From a checkpoint of a small mixture-of-experts model trained on Wikipedia.
Size: width 384, 52.6M parameters.
Below are experts of layer 8 (counted from 0) of a mixture-of-experts language model. Rows are named router (the router's row for the expert), gate (a neuron's input weights, with its number), up (a neuron's input weights, with its number), down (a neuron's output weights, with its number) and show model dimensions 336-383. Each number is 200 + 30 x the weight over its row's rms, rounded and kept within 0 to 999.
After each expert's rows: a language model's description of what the expert responds to. This comes from a sample of Wikipedia text that the model never trained on.

# expert 17
router,199,203,178,190,210,161,178,254,166,173,158,258,204,172,163,215,160,214,185,255,227,176,124,221,194,210,178,164,168,200,179,214,199,186,214,240,227,203,190,251,217,180,142,186,256,172,233,216
gate0,183,181,245,201,108,161,225,191,122,214,176,175,168,196,219,190,218,237,200,244,185,179,180,210,194,273,194,184,186,201,229,201,169,199,175,212,174,222,167,232,189,201,160,211,206,147,235,138
up0,180,216,265,177,171,160,253,233,160,282,179,152,194,225,235,217,195,198,213,173,202,205,232,174,205,141,252,227,203,197,282,237,244,202,196,258,250,211,216,205,200,187,256,195,177,227,196,218
down0,234,202,235,189,168,208,200,236,224,166,221,147,149,155,213,131,173,157,184,213,171,205,207,204,231,134,217,175,179,161,191,164,242,232,190,208,189,199,228,230,276,242,187,246,228,214,192,191
Foreign name syllables

# expert 24
router,199,243,238,118,168,195,174,228,165,274,216,207,204,222,210,218,191,200,208,277,222,207,136,208,210,269,213,232,164,164,204,206,223,162,203,206,239,166,149,205,251,211,229,163,258,191,193,161
gate0,200,194,235,177,228,194,217,239,130,242,192,234,223,191,221,194,211,196,193,183,221,158,204,194,259,253,215,266,192,161,181,223,210,217,171,230,184,174,189,228,245,233,183,175,177,255,212,198
up0,224,157,215,172,190,156,201,190,177,219,203,199,146,220,192,178,189,126,185,189,237,204,197,234,231,209,216,188,211,264,235,208,238,198,274,206,152,197,209,189,164,131,203,189,210,229,187,155
down0,178,237,219,177,198,198,181,196,226,207,178,180,223,207,146,198,218,214,246,164,201,227,200,166,260,162,152,121,242,216,230,243,162,182,212,241,210,204,211,171,225,211,182,224,173,187,202,260
Noun after article

# expert 15
router,214,198,246,191,198,155,199,184,199,218,184,175,211,210,188,187,213,199,176,273,238,205,135,207,235,251,201,216,209,260,209,222,210,221,154,234,159,202,178,208,244,182,203,186,247,203,203,171
gate0,203,182,204,204,215,188,206,179,236,216,235,205,223,134,190,205,249,262,169,224,227,207,183,203,227,152,285,203,183,202,218,199,134,212,195,137,184,220,194,178,163,128,235,235,203,263,239,219
up0,216,207,162,207,202,200,217,269,211,167,191,247,221,235,201,210,249,189,210,151,192,245,196,204,237,216,103,192,213,219,162,215,182,184,221,186,190,170,160,188,191,187,157,195,244,223,180,183
down0,202,157,255,230,222,163,169,278,222,206,218,142,221,255,255,266,213,190,195,228,181,191,197,174,208,222,212,209,215,247,219,179,199,215,211,252,174,176,274,176,158,158,203,141,182,204,203,231
Commas and connectives

# expert 6
router,236,199,214,164,227,240,137,233,234,187,165,212,234,181,218,206,196,182,200,212,213,147,180,218,179,189,152,159,185,173,184,167,232,209,201,212,220,234,208,232,240,199,169,183,227,244,188,165
gate0,217,223,262,200,199,168,238,172,166,186,162,219,160,173,158,195,242,219,177,186,212,159,132,184,129,185,237,223,178,169,146,159,250,255,188,190,224,215,176,145,250,112,188,186,167,201,164,156
up0,157,231,231,197,225,223,194,213,183,231,211,270,167,179,156,197,144,184,210,188,246,152,241,189,204,200,184,157,172,215,169,196,165,174,216,184,193,185,219,220,239,194,201,243,233,247,202,248
down0,167,202,193,240,172,165,265,225,226,177,245,222,195,203,196,163,206,203,231,194,203,231,193,177,200,210,189,237,199,189,202,178,188,179,166,242,207,238,188,195,160,195,210,214,209,183,190,211
Name-internal word pieces

# expert 31
router,217,162,242,188,192,201,208,221,142,248,174,206,220,271,150,189,230,226,205,219,229,165,185,176,203,252,224,189,167,167,196,232,214,155,215,224,237,184,209,257,236,232,199,211,224,124,211,212
gate0,185,228,195,169,174,195,206,219,221,237,197,235,152,195,184,168,181,183,197,192,194,219,218,197,184,189,165,224,218,188,187,211,248,116,225,208,240,189,222,197,142,228,177,209,193,211,164,126
up0,135,187,179,172,254,210,205,182,164,212,245,191,179,249,168,235,148,228,198,213,185,182,210,200,220,162,232,202,259,209,180,232,173,202,216,206,197,211,218,179,200,187,202,175,179,196,229,194
down0,135,135,159,141,198,231,257,160,210,190,196,210,174,170,203,210,177,178,134,218,225,184,210,209,178,201,247,224,167,180,195,162,187,201,187,252,187,211,238,265,154,217,239,210,229,187,167,226
Sports competitions and stats

# expert 26
router,215,140,188,176,214,169,205,173,186,185,193,201,231,222,249,214,232,174,197,166,197,170,156,209,229,267,187,210,164,201,212,184,238,130,185,219,224,155,195,190,187,210,163,249,270,209,195,172
gate0,150,162,251,216,136,188,206,204,165,244,204,214,199,203,197,201,221,194,181,173,199,184,223,195,242,252,209,222,163,205,225,137,198,183,194,231,184,214,210,185,187,125,160,167,257,167,212,178
up0,246,200,199,250,216,167,189,187,177,210,253,174,177,196,206,192,252,218,239,218,188,210,214,236,135,188,189,144,161,174,177,223,157,205,133,181,183,158,219,265,138,196,220,194,226,211,185,186
down0,223,224,205,200,241,189,219,177,259,204,212,226,197,163,198,181,208,271,221,199,210,185,207,178,126,151,211,209,167,227,232,273,208,220,171,154,232,237,182,200,235,222,243,221,173,189,251,191
Headings and table headers

# expert 11
router,180,178,226,181,154,140,207,236,210,200,208,216,243,215,225,226,201,172,131,227,189,172,185,236,217,218,182,213,171,175,186,179,219,186,185,228,238,169,133,174,219,219,202,203,194,197,163,163
gate0,188,211,204,219,183,178,238,171,211,187,206,155,184,190,201,149,206,172,186,165,214,198,222,245,159,231,174,136,178,214,139,207,200,170,200,163,191,187,179,162,230,184,207,246,233,175,174,226
up0,217,186,181,170,215,162,197,185,203,197,204,227,238,167,200,214,262,180,224,216,208,247,171,212,211,196,259,201,232,240,184,156,166,208,245,226,276,215,217,217,160,226,236,125,187,172,169,199
down0,197,249,187,106,200,189,167,222,188,170,226,187,187,210,240,191,220,175,278,196,210,268,181,222,184,216,160,220,158,216,172,179,125,194,202,268,194,191,200,211,165,220,210,245,166,217,144,189
Census and table punctuation

# expert 2
router,195,225,226,193,213,226,198,191,206,210,232,248,215,216,214,179,227,199,199,193,191,137,148,216,175,240,238,246,189,214,172,211,214,202,205,182,202,246,162,252,198,214,227,185,172,200,209,198
gate0,202,212,160,211,184,180,193,207,228,185,193,210,203,181,213,225,151,182,228,224,257,236,176,202,204,209,175,183,165,174,158,234,199,226,199,224,171,194,212,179,216,220,200,186,195,193,232,185
up0,168,228,133,197,232,185,215,191,206,200,251,175,168,200,188,192,164,239,177,295,210,212,218,228,176,181,217,192,164,230,203,244,215,192,209,195,185,222,203,200,166,199,199,179,206,186,217,185
down0,119,185,181,207,224,174,241,161,164,242,189,165,238,220,208,228,216,241,275,208,191,164,226,216,177,234,193,179,213,220,221,183,139,172,226,215,177,180,194,221,216,174,241,204,197,177,238,199
Personal name pieces

# expert 25
router,235,168,262,199,200,168,175,220,166,146,185,267,154,209,217,218,217,230,231,179,223,178,155,167,167,246,193,188,237,168,161,192,213,205,212,194,231,193,190,229,191,184,212,209,206,180,191,222
gate0,179,170,252,164,234,182,242,198,188,218,122,176,171,235,176,173,274,177,207,170,244,191,184,192,184,206,144,147,200,166,234,187,154,194,200,204,156,164,163,212,189,177,172,218,211,184,194,159
up0,140,202,159,218,187,209,186,192,231,181,214,253,242,276,236,164,225,192,176,193,249,214,207,212,166,222,223,175,177,156,221,203,110,238,218,218,234,145,193,189,178,201,195,228,194,195,186,184
down0,155,183,203,213,228,181,199,214,219,175,175,202,241,173,240,167,169,192,185,213,278,225,221,167,200,263,171,219,180,181,203,221,185,214,266,270,143,185,173,196,181,199,193,170,266,191,206,213
Mid-word consonant fragments

# expert 23
router,173,182,240,187,205,164,243,225,219,217,218,169,231,218,197,205,237,182,216,189,204,203,173,231,173,199,208,202,178,176,212,246,208,199,225,178,211,199,153,221,210,201,185,198,217,140,182,228
gate0,190,185,164,140,201,225,185,225,184,183,165,201,224,225,197,172,285,199,203,231,255,228,211,217,228,205,228,210,176,224,220,237,218,193,214,175,252,245,206,190,120,202,181,168,213,216,192,131
up0,183,167,160,173,207,163,214,191,219,222,247,187,237,202,221,207,247,218,159,206,219,202,190,239,154,234,147,189,191,203,254,211,195,201,180,165,186,197,182,181,257,199,151,192,183,121,169,195
down0,206,198,221,197,206,186,199,210,168,197,208,204,191,253,159,211,181,226,227,206,178,180,218,232,178,247,194,168,172,231,234,197,194,167,212,201,228,239,240,158,192,216,221,189,166,198,187,172
Verbs after copulas

# expert 10
router,181,198,182,172,164,158,198,182,169,192,185,257,236,209,212,223,234,173,233,191,199,151,179,259,214,222,147,209,183,200,201,246,239,196,183,204,177,205,133,186,237,149,165,198,223,141,221,174
gate0,211,232,189,216,163,226,187,202,195,237,191,209,178,259,155,221,168,162,214,158,220,176,206,235,243,239,170,140,173,219,203,207,184,161,168,168,216,234,168,201,134,170,229,204,221,189,193,174
up0,196,209,205,204,164,153,229,198,181,165,230,244,192,204,175,195,202,216,197,161,206,182,203,153,145,197,171,172,217,192,237,235,146,219,215,209,226,203,189,195,184,170,210,223,165,213,210,220
down0,214,226,127,209,210,158,178,196,103,187,213,202,163,196,198,189,144,243,193,229,195,164,198,154,202,243,211,201,260,178,278,201,229,132,272,215,253,198,166,239,186,163,226,220,159,189,168,158
Locative and temporal phrases

# expert 22
router,208,185,235,187,199,185,216,162,203,172,236,226,212,207,202,210,178,216,206,220,262,200,149,227,164,239,170,204,186,178,160,229,222,207,217,247,232,236,183,250,229,193,191,160,239,200,219,188
gate0,236,175,239,210,222,201,220,213,221,202,231,192,240,239,208,216,196,242,221,191,211,187,149,208,230,204,194,221,216,159,204,210,206,225,179,179,162,214,192,197,168,191,212,113,150,195,205,170
up0,201,265,239,241,249,209,211,223,209,249,245,199,205,136,165,134,199,219,204,214,178,191,202,166,195,254,194,197,191,210,189,157,261,170,209,161,230,180,150,220,216,175,148,236,191,263,188,154
down0,227,236,215,184,167,193,242,183,162,200,209,173,195,121,215,246,143,162,263,236,184,222,223,159,185,251,188,192,155,163,186,229,177,160,221,182,149,202,200,221,245,177,258,238,209,264,217,208
It was, sentence openers

# expert 27
router,137,179,249,159,207,190,197,154,138,224,199,254,232,231,189,182,203,205,189,162,241,155,183,225,181,222,253,206,252,213,194,214,207,194,221,229,197,202,170,211,240,168,217,134,196,199,213,163
gate0,185,176,177,242,235,201,196,164,191,177,216,160,198,198,196,226,193,211,188,219,215,215,146,218,190,210,168,167,182,166,219,181,193,139,176,240,174,264,203,237,207,250,180,188,192,240,179,165
up0,186,179,177,246,202,233,163,178,162,224,194,216,214,193,194,202,166,191,224,208,222,234,236,211,130,250,232,161,274,215,138,174,218,172,177,189,205,274,225,199,188,212,156,146,225,229,190,243
down0,204,176,169,169,196,169,215,179,155,200,210,147,189,156,228,248,213,196,223,161,183,178,214,207,169,200,196,152,180,255,182,193,151,199,189,218,227,163,223,181,243,193,201,227,221,227,217,207
Music and review entries

# expert 8
router,180,230,191,207,205,200,179,214,212,194,223,279,202,226,221,196,246,194,159,211,223,172,128,205,240,193,172,239,229,151,185,243,275,197,227,209,169,221,167,215,211,190,184,174,243,193,210,186
gate0,208,167,233,137,117,185,175,208,209,199,198,248,167,198,219,207,160,221,224,213,208,215,116,182,217,194,126,199,197,239,211,186,188,229,227,276,210,203,214,227,213,148,217,167,185,145,166,221
up0,196,229,193,147,210,158,209,133,143,235,241,191,174,221,225,154,254,213,196,169,168,235,160,160,166,168,241,209,210,173,156,206,221,181,189,205,116,144,168,203,153,222,226,204,176,201,209,200
down0,205,189,191,238,223,239,226,149,189,199,248,208,161,199,247,228,221,221,130,185,207,215,187,151,250,200,208,172,159,180,213,197,199,184,215,234,169,191,221,180,170,192,188,191,175,230,197,189
Adverbs and connectives

# expert 16
router,195,196,208,179,225,193,202,211,153,261,223,212,226,257,180,183,200,233,189,239,235,178,191,213,230,246,214,201,209,197,160,236,197,183,203,206,201,241,134,257,247,157,176,157,204,188,218,217
gate0,185,219,155,204,241,203,244,227,194,199,226,245,176,248,205,135,210,214,192,198,185,175,215,244,228,222,198,165,237,231,146,243,180,226,212,188,135,226,172,204,236,119,229,222,207,227,239,171
up0,199,204,192,212,201,225,190,183,218,168,164,141,213,221,209,169,243,212,192,225,237,236,221,175,210,195,238,167,191,243,176,205,173,209,179,205,199,199,214,185,235,179,178,200,230,197,207,208
down0,222,151,227,201,188,214,144,199,185,146,191,171,200,174,196,298,187,164,213,240,222,222,172,195,192,168,174,191,222,186,226,183,210,133,181,238,196,199,204,232,147,262,203,225,240,114,190,174
Creative works and roles

# expert 0
router,215,186,152,163,202,154,207,234,212,206,227,215,255,236,212,221,232,180,231,232,160,226,174,236,238,211,234,179,183,203,174,173,241,205,163,201,230,181,151,165,238,183,189,175,227,209,208,166
gate0,276,208,163,190,206,177,195,160,223,230,198,222,222,206,202,238,179,190,210,249,213,173,177,175,179,219,189,153,206,151,172,191,201,222,237,186,178,242,212,212,189,167,210,163,198,211,186,169
up0,204,176,201,223,191,176,165,243,193,177,214,163,173,196,233,162,270,199,226,141,225,193,78,199,178,259,262,200,243,215,212,195,167,167,206,194,242,228,195,218,215,217,190,214,186,192,176,215
down0,221,133,200,202,236,236,213,230,174,189,231,158,184,252,211,234,235,210,197,179,216,213,192,232,211,218,260,162,217,239,205,209,178,177,175,239,215,211,185,155,194,225,202,220,239,163,212,198
Capital M word starts

# expert 30
router,179,197,206,175,245,196,197,188,224,206,214,246,218,211,208,245,195,158,246,236,209,181,179,236,183,193,192,203,196,175,190,209,262,198,206,216,208,207,166,181,271,190,173,178,222,174,208,164
gate0,165,216,173,154,243,200,226,197,209,218,225,194,242,200,196,221,147,179,207,215,216,248,178,246,171,195,210,213,211,241,171,239,208,225,228,194,157,273,180,190,191,180,150,230,241,140,205,153
up0,204,203,215,200,177,205,147,193,175,190,255,218,230,186,197,209,180,203,238,208,177,165,235,184,147,179,196,230,172,225,215,150,246,194,190,192,161,234,207,189,203,187,166,206,194,264,210,220
down0,192,168,219,229,264,199,180,171,187,198,156,220,200,206,240,209,204,219,191,228,194,235,188,181,216,220,213,219,202,198,189,220,235,204,135,185,228,145,234,234,193,196,233,192,172,251,213,221
French and foreign words

# expert 18
router,211,212,244,142,210,146,174,200,195,179,193,214,217,223,219,171,215,189,216,210,191,204,135,275,168,181,179,216,192,150,194,242,199,167,195,215,238,195,167,227,177,218,179,184,210,207,251,179
gate0,200,239,179,179,176,172,225,211,182,179,225,230,202,205,195,233,256,215,220,200,132,197,173,163,121,178,177,186,207,201,224,185,164,160,260,149,191,200,174,171,214,148,147,193,250,227,156,242
up0,237,198,246,142,252,225,215,223,190,207,205,164,185,227,221,204,233,221,206,172,208,245,192,262,170,186,134,229,122,191,140,207,173,212,210,185,144,230,207,166,146,185,246,201,115,172,156,193
down0,212,194,181,168,265,157,203,260,221,219,169,190,198,242,173,211,196,199,237,192,202,204,231,297,192,229,202,220,206,226,162,238,194,236,144,177,138,171,203,182,173,233,206,152,234,166,195,152
Articles and determiners

# expert 13
router,190,168,195,162,173,205,190,195,203,214,206,236,210,241,250,228,178,162,219,228,193,180,159,267,160,286,203,216,241,213,218,205,268,153,201,181,207,244,153,206,185,160,189,163,211,201,197,192
gate0,216,186,240,203,216,200,160,243,239,155,215,171,185,193,257,199,199,161,226,209,196,251,178,246,228,173,237,213,201,215,204,196,195,192,229,211,238,225,185,187,204,201,166,213,196,218,190,211
up0,187,159,177,172,187,191,238,140,184,237,183,246,226,222,177,223,238,205,168,252,171,190,214,186,222,236,190,202,207,243,206,201,236,194,194,166,235,232,169,205,160,151,213,254,272,198,175,213
down0,257,220,174,161,204,216,230,204,173,143,220,202,175,170,243,255,247,158,210,185,235,172,241,173,192,188,229,231,180,201,156,247,207,237,191,261,201,216,159,177,177,205,205,179,228,240,168,204
Plural and noun endings

# expert 19
router,221,214,205,179,224,175,213,187,213,240,193,240,224,238,187,219,206,197,187,218,205,164,200,229,217,247,188,160,212,170,157,214,214,164,188,204,202,234,141,227,193,176,211,200,231,206,196,204
gate0,230,211,196,208,241,166,226,179,230,229,257,276,172,184,186,260,205,176,221,175,153,215,207,226,152,191,275,197,194,203,218,198,239,220,196,212,221,234,178,142,164,202,191,178,191,243,177,272
up0,157,224,276,176,197,174,215,199,173,210,239,190,212,180,167,188,235,203,195,158,239,202,215,162,204,224,168,190,194,176,206,232,177,247,158,220,215,194,248,216,282,211,211,210,228,196,191,191
down0,134,181,233,230,226,209,180,189,198,233,194,191,190,206,250,184,181,224,214,254,188,174,263,215,205,173,217,255,182,167,234,191,197,174,206,172,201,234,195,224,247,220,210,201,213,218,176,238
Sports tables and coordinates

# expert 29
router,232,248,195,102,210,171,167,281,157,266,234,202,215,200,231,219,207,231,204,235,201,173,195,286,192,228,205,243,261,185,189,243,245,174,184,219,236,193,196,224,267,161,204,158,209,216,219,178
gate0,182,175,201,223,152,149,193,215,174,219,171,206,177,196,172,137,202,216,182,176,227,171,168,207,232,237,197,203,143,205,221,239,236,197,211,210,213,208,169,174,198,137,172,118,221,218,216,234
up0,194,200,185,213,238,196,192,165,178,198,193,173,238,187,216,201,154,209,221,217,134,209,244,227,237,184,158,172,175,186,240,183,204,193,229,197,156,191,203,204,200,193,242,208,140,189,198,187
down0,207,225,172,234,197,222,259,196,212,237,179,188,209,182,161,167,117,181,225,153,193,181,255,177,231,181,201,144,187,178,227,184,206,219,228,238,117,163,182,203,199,176,165,210,195,194,169,247
Dashes and symbols

# expert 14
router,231,224,210,202,197,166,187,190,216,186,220,215,221,193,174,246,208,198,208,206,191,167,149,240,229,158,173,207,178,167,154,239,251,165,197,220,246,198,170,199,206,215,187,235,261,227,205,177
gate0,148,216,214,190,260,209,179,158,131,186,219,232,175,207,205,240,203,151,229,179,236,221,198,186,188,161,227,203,197,152,174,165,224,212,218,207,273,243,176,243,168,180,151,185,184,190,204,174
up0,172,174,185,233,142,214,176,162,157,176,177,208,202,196,169,239,204,194,131,161,211,211,161,250,229,183,141,214,117,189,178,211,238,203,171,263,219,161,213,210,247,217,166,161,171,231,228,204
down0,222,164,192,225,214,218,211,231,202,216,226,205,202,223,196,247,227,202,193,152,190,196,219,209,176,189,202,191,192,198,132,220,261,212,192,227,217,227,218,168,252,145,208,213,176,189,153,202
Mid-word syllables

# expert 12
router,227,208,229,197,218,189,172,195,155,189,178,274,228,222,210,213,213,176,197,208,202,157,178,226,175,250,257,187,191,215,179,238,184,209,201,176,264,219,153,211,272,235,199,181,243,187,190,228
gate0,170,178,208,192,268,149,201,204,173,226,231,201,246,220,182,209,259,181,209,223,197,191,176,157,236,209,200,193,215,191,202,209,186,181,183,205,251,197,219,183,201,197,234,187,194,132,225,231
up0,148,181,215,258,138,182,198,180,191,193,244,204,229,221,162,162,225,217,190,163,182,201,171,188,195,222,160,217,214,208,180,178,176,197,234,169,257,193,199,213,189,237,222,209,215,206,221,190
down0,202,175,141,174,148,232,222,237,217,191,183,237,178,230,199,209,228,214,232,153,240,161,207,178,202,247,167,242,202,221,180,192,204,170,128,197,199,247,182,184,170,260,195,235,271,167,210,208
Table numbers and separators

# expert 9
router,189,172,204,168,183,207,207,249,218,206,179,207,207,272,194,201,217,204,198,217,185,179,163,259,203,226,193,205,226,159,196,237,226,183,207,271,206,202,154,197,236,213,210,156,205,192,198,156
gate0,198,220,198,191,171,152,218,195,216,214,201,177,171,148,180,185,196,172,122,157,167,186,258,185,220,205,244,186,173,199,205,213,219,171,198,220,188,200,162,185,157,185,211,209,214,174,222,221
up0,209,194,191,168,232,185,150,212,193,233,187,220,204,166,153,203,175,175,220,274,169,188,189,137,216,174,272,196,144,177,214,184,148,185,211,205,199,146,253,202,169,238,186,180,140,204,193,209
down0,233,171,251,192,239,178,190,198,180,223,205,245,196,164,192,193,202,173,189,154,183,246,172,136,219,230,264,175,188,175,203,202,210,233,200,167,221,163,202,203,197,173,183,182,166,179,247,218
Initials and table entries

# expert 1
router,234,202,206,168,220,215,247,184,191,184,175,210,210,198,170,226,176,203,222,210,201,199,166,235,201,217,224,183,167,174,210,199,192,164,247,244,239,217,154,226,194,222,213,188,205,219,208,228
gate0,200,215,199,194,233,210,228,214,183,179,161,252,212,236,182,205,214,207,185,211,237,225,185,204,236,214,154,219,173,173,250,196,201,172,231,234,196,184,259,183,177,176,169,175,204,245,219,168
up0,211,205,157,208,140,196,175,218,174,199,214,243,160,180,180,170,175,221,226,234,246,171,166,166,264,195,221,272,189,198,158,283,177,181,215,232,209,196,231,189,170,185,162,166,241,261,220,169
down0,176,195,248,194,193,224,223,216,235,232,216,253,195,199,123,194,232,199,222,175,185,178,218,236,166,181,227,239,189,247,173,163,216,182,170,210,217,190,237,215,217,190,239,141,232,152,203,194
Infobox field labels

# expert 4
router,194,200,192,176,220,164,222,231,210,155,241,245,248,216,192,191,236,174,163,233,211,156,209,225,201,224,178,204,203,161,231,186,254,212,198,248,181,216,172,233,206,166,226,156,221,135,182,195
gate0,238,217,239,205,149,257,221,193,193,195,193,186,208,164,191,186,240,176,190,178,218,201,195,211,133,251,171,190,177,173,202,179,204,157,186,241,168,218,175,233,189,199,202,192,158,161,212,159
up0,219,167,130,228,150,223,178,270,210,251,175,170,188,211,229,176,168,220,210,195,194,201,208,131,210,219,243,163,220,181,170,223,242,201,205,187,181,227,93,204,217,173,181,226,206,176,207,265
down0,232,184,223,267,178,229,230,201,196,160,227,221,231,243,214,200,235,217,221,177,218,202,254,174,184,174,233,181,193,221,218,269,229,191,159,211,212,248,197,225,153,170,189,152,227,183,169,191
Descriptive verbs, quantifiers

# expert 7
router,180,169,187,179,212,188,199,204,210,192,227,231,216,201,197,216,179,170,174,166,192,170,160,218,163,168,228,179,166,168,154,170,225,176,221,249,213,271,178,201,249,184,169,166,228,187,205,261
gate0,195,232,184,152,204,177,245,213,148,204,194,207,138,164,257,227,189,196,191,190,161,164,193,207,179,227,223,170,225,217,172,189,219,228,207,236,216,185,210,247,221,196,212,169,178,193,185,202
up0,190,188,248,225,187,217,162,258,226,196,222,191,218,179,223,209,190,246,177,225,190,215,213,257,237,209,212,218,181,291,182,203,201,206,219,218,213,171,203,189,183,159,167,187,166,246,208,209
down0,191,185,184,157,199,216,216,145,194,195,228,233,219,213,192,149,186,191,196,278,206,202,172,177,215,209,218,180,238,214,227,189,168,169,260,215,232,271,226,217,196,206,180,230,175,136,231,179
Word-start fragments, headings, tables

# expert 3
router,208,160,193,154,230,237,232,199,207,176,177,183,183,235,217,214,211,166,242,243,261,193,192,258,209,222,247,224,203,229,153,206,244,175,224,228,213,205,167,205,213,191,192,162,214,191,194,175
gate0,232,228,215,199,184,216,175,272,136,184,259,200,209,218,244,278,172,245,233,165,202,178,192,267,201,259,185,179,185,229,191,212,139,172,171,184,223,222,182,202,170,213,173,232,256,191,141,223
up0,197,196,180,201,216,187,211,187,176,225,136,192,231,213,265,190,193,190,172,172,252,224,169,198,211,201,246,204,158,220,157,170,220,171,172,263,198,193,262,197,170,202,187,214,226,212,226,214
down0,140,165,221,233,273,225,197,238,209,210,192,151,140,227,179,186,226,239,179,240,211,212,236,163,239,179,209,213,152,229,219,196,239,182,223,168,180,195,192,215,193,207,239,160,253,149,183,221
Line breaks, "The"

# expert 21
router,204,162,243,191,220,138,203,229,199,199,248,217,215,175,196,245,219,190,173,241,218,152,153,202,158,199,232,170,179,206,200,246,241,218,216,243,200,230,188,185,196,194,159,186,208,202,266,165
gate0,202,170,194,186,199,198,192,219,229,197,174,257,191,183,197,218,230,213,215,198,163,198,199,213,196,176,150,196,207,159,168,203,225,185,224,240,233,227,202,172,199,177,180,194,220,199,197,203
up0,212,187,195,204,229,234,201,153,165,226,155,228,187,156,205,192,191,215,223,207,243,237,190,240,182,184,145,174,218,200,225,168,167,188,202,163,198,223,233,199,228,186,206,188,212,168,143,193
down0,185,229,177,251,170,188,188,219,174,228,184,173,219,229,210,250,138,253,234,166,224,215,172,207,260,206,192,212,146,182,198,198,179,198,131,139,204,216,173,183,160,181,189,235,199,207,158,241
Word-start fragments

# expert 20
router,207,213,260,150,176,183,211,220,180,198,204,177,227,193,198,223,191,159,193,204,202,165,152,285,197,228,198,222,138,220,189,241,197,218,195,203,183,165,154,219,269,216,232,156,227,153,235,202
gate0,221,180,188,227,178,197,171,217,270,216,203,171,169,239,132,209,164,171,214,225,197,213,217,250,230,198,219,164,168,223,176,265,132,267,245,176,156,194,227,251,196,166,194,183,197,193,190,222
up0,194,249,249,214,158,154,233,220,258,176,235,221,202,152,216,199,141,241,231,169,229,202,225,192,149,146,155,211,159,148,210,221,215,220,250,219,197,171,181,162,189,192,192,222,168,172,145,225
down0,215,209,238,235,197,177,222,217,144,195,152,157,184,266,199,183,157,197,188,285,235,194,215,235,244,230,211,170,162,180,176,237,179,260,171,225,219,184,233,176,141,199,209,185,188,200,152,213
Year digits

# expert 28
router,231,190,233,166,180,215,219,210,202,201,242,191,183,220,218,204,215,178,161,220,171,236,144,239,194,267,244,219,192,194,134,234,199,178,156,200,211,230,175,244,232,204,190,201,214,180,189,226
gate0,277,150,192,170,251,219,223,220,208,222,227,172,146,179,139,172,260,218,233,243,173,193,181,197,196,217,184,211,215,218,174,221,192,168,220,220,232,264,236,249,179,166,232,198,244,181,260,201
up0,190,217,182,146,216,191,173,221,199,198,212,206,203,162,195,171,182,151,203,200,227,176,238,205,242,204,184,226,165,183,152,166,226,167,145,203,189,235,184,222,245,189,210,168,222,195,242,245
down0,240,234,211,154,212,225,210,226,164,199,192,235,170,253,204,224,182,236,200,183,247,204,225,219,236,199,186,184,214,275,199,158,224,154,157,188,195,215,170,156,179,163,221,161,241,214,243,145
Biographical copula verbs

# expert 5
router,183,168,225,174,216,184,192,187,198,177,224,183,201,227,156,187,218,180,213,236,278,180,163,245,177,195,192,233,164,203,212,235,210,186,188,200,261,231,168,234,244,179,233,170,211,157,227,207
gate0,196,177,221,205,203,164,164,181,211,228,199,213,202,248,174,178,169,198,162,189,214,207,230,217,205,224,192,199,266,231,177,259,209,184,241,189,207,175,167,217,149,192,191,177,204,145,237,203
up0,180,202,186,185,223,218,183,199,188,159,185,159,193,195,202,131,226,213,233,199,223,207,210,196,219,190,191,219,169,240,214,177,148,197,191,235,206,191,236,185,181,266,166,247,215,229,194,206
down0,163,197,183,181,245,187,252,197,218,220,202,260,213,234,183,208,167,226,127,216,214,163,215,229,180,169,189,182,184,264,172,232,261,188,196,252,186,143,261,234,159,218,221,152,212,206,173,144
Day numbers, event verbs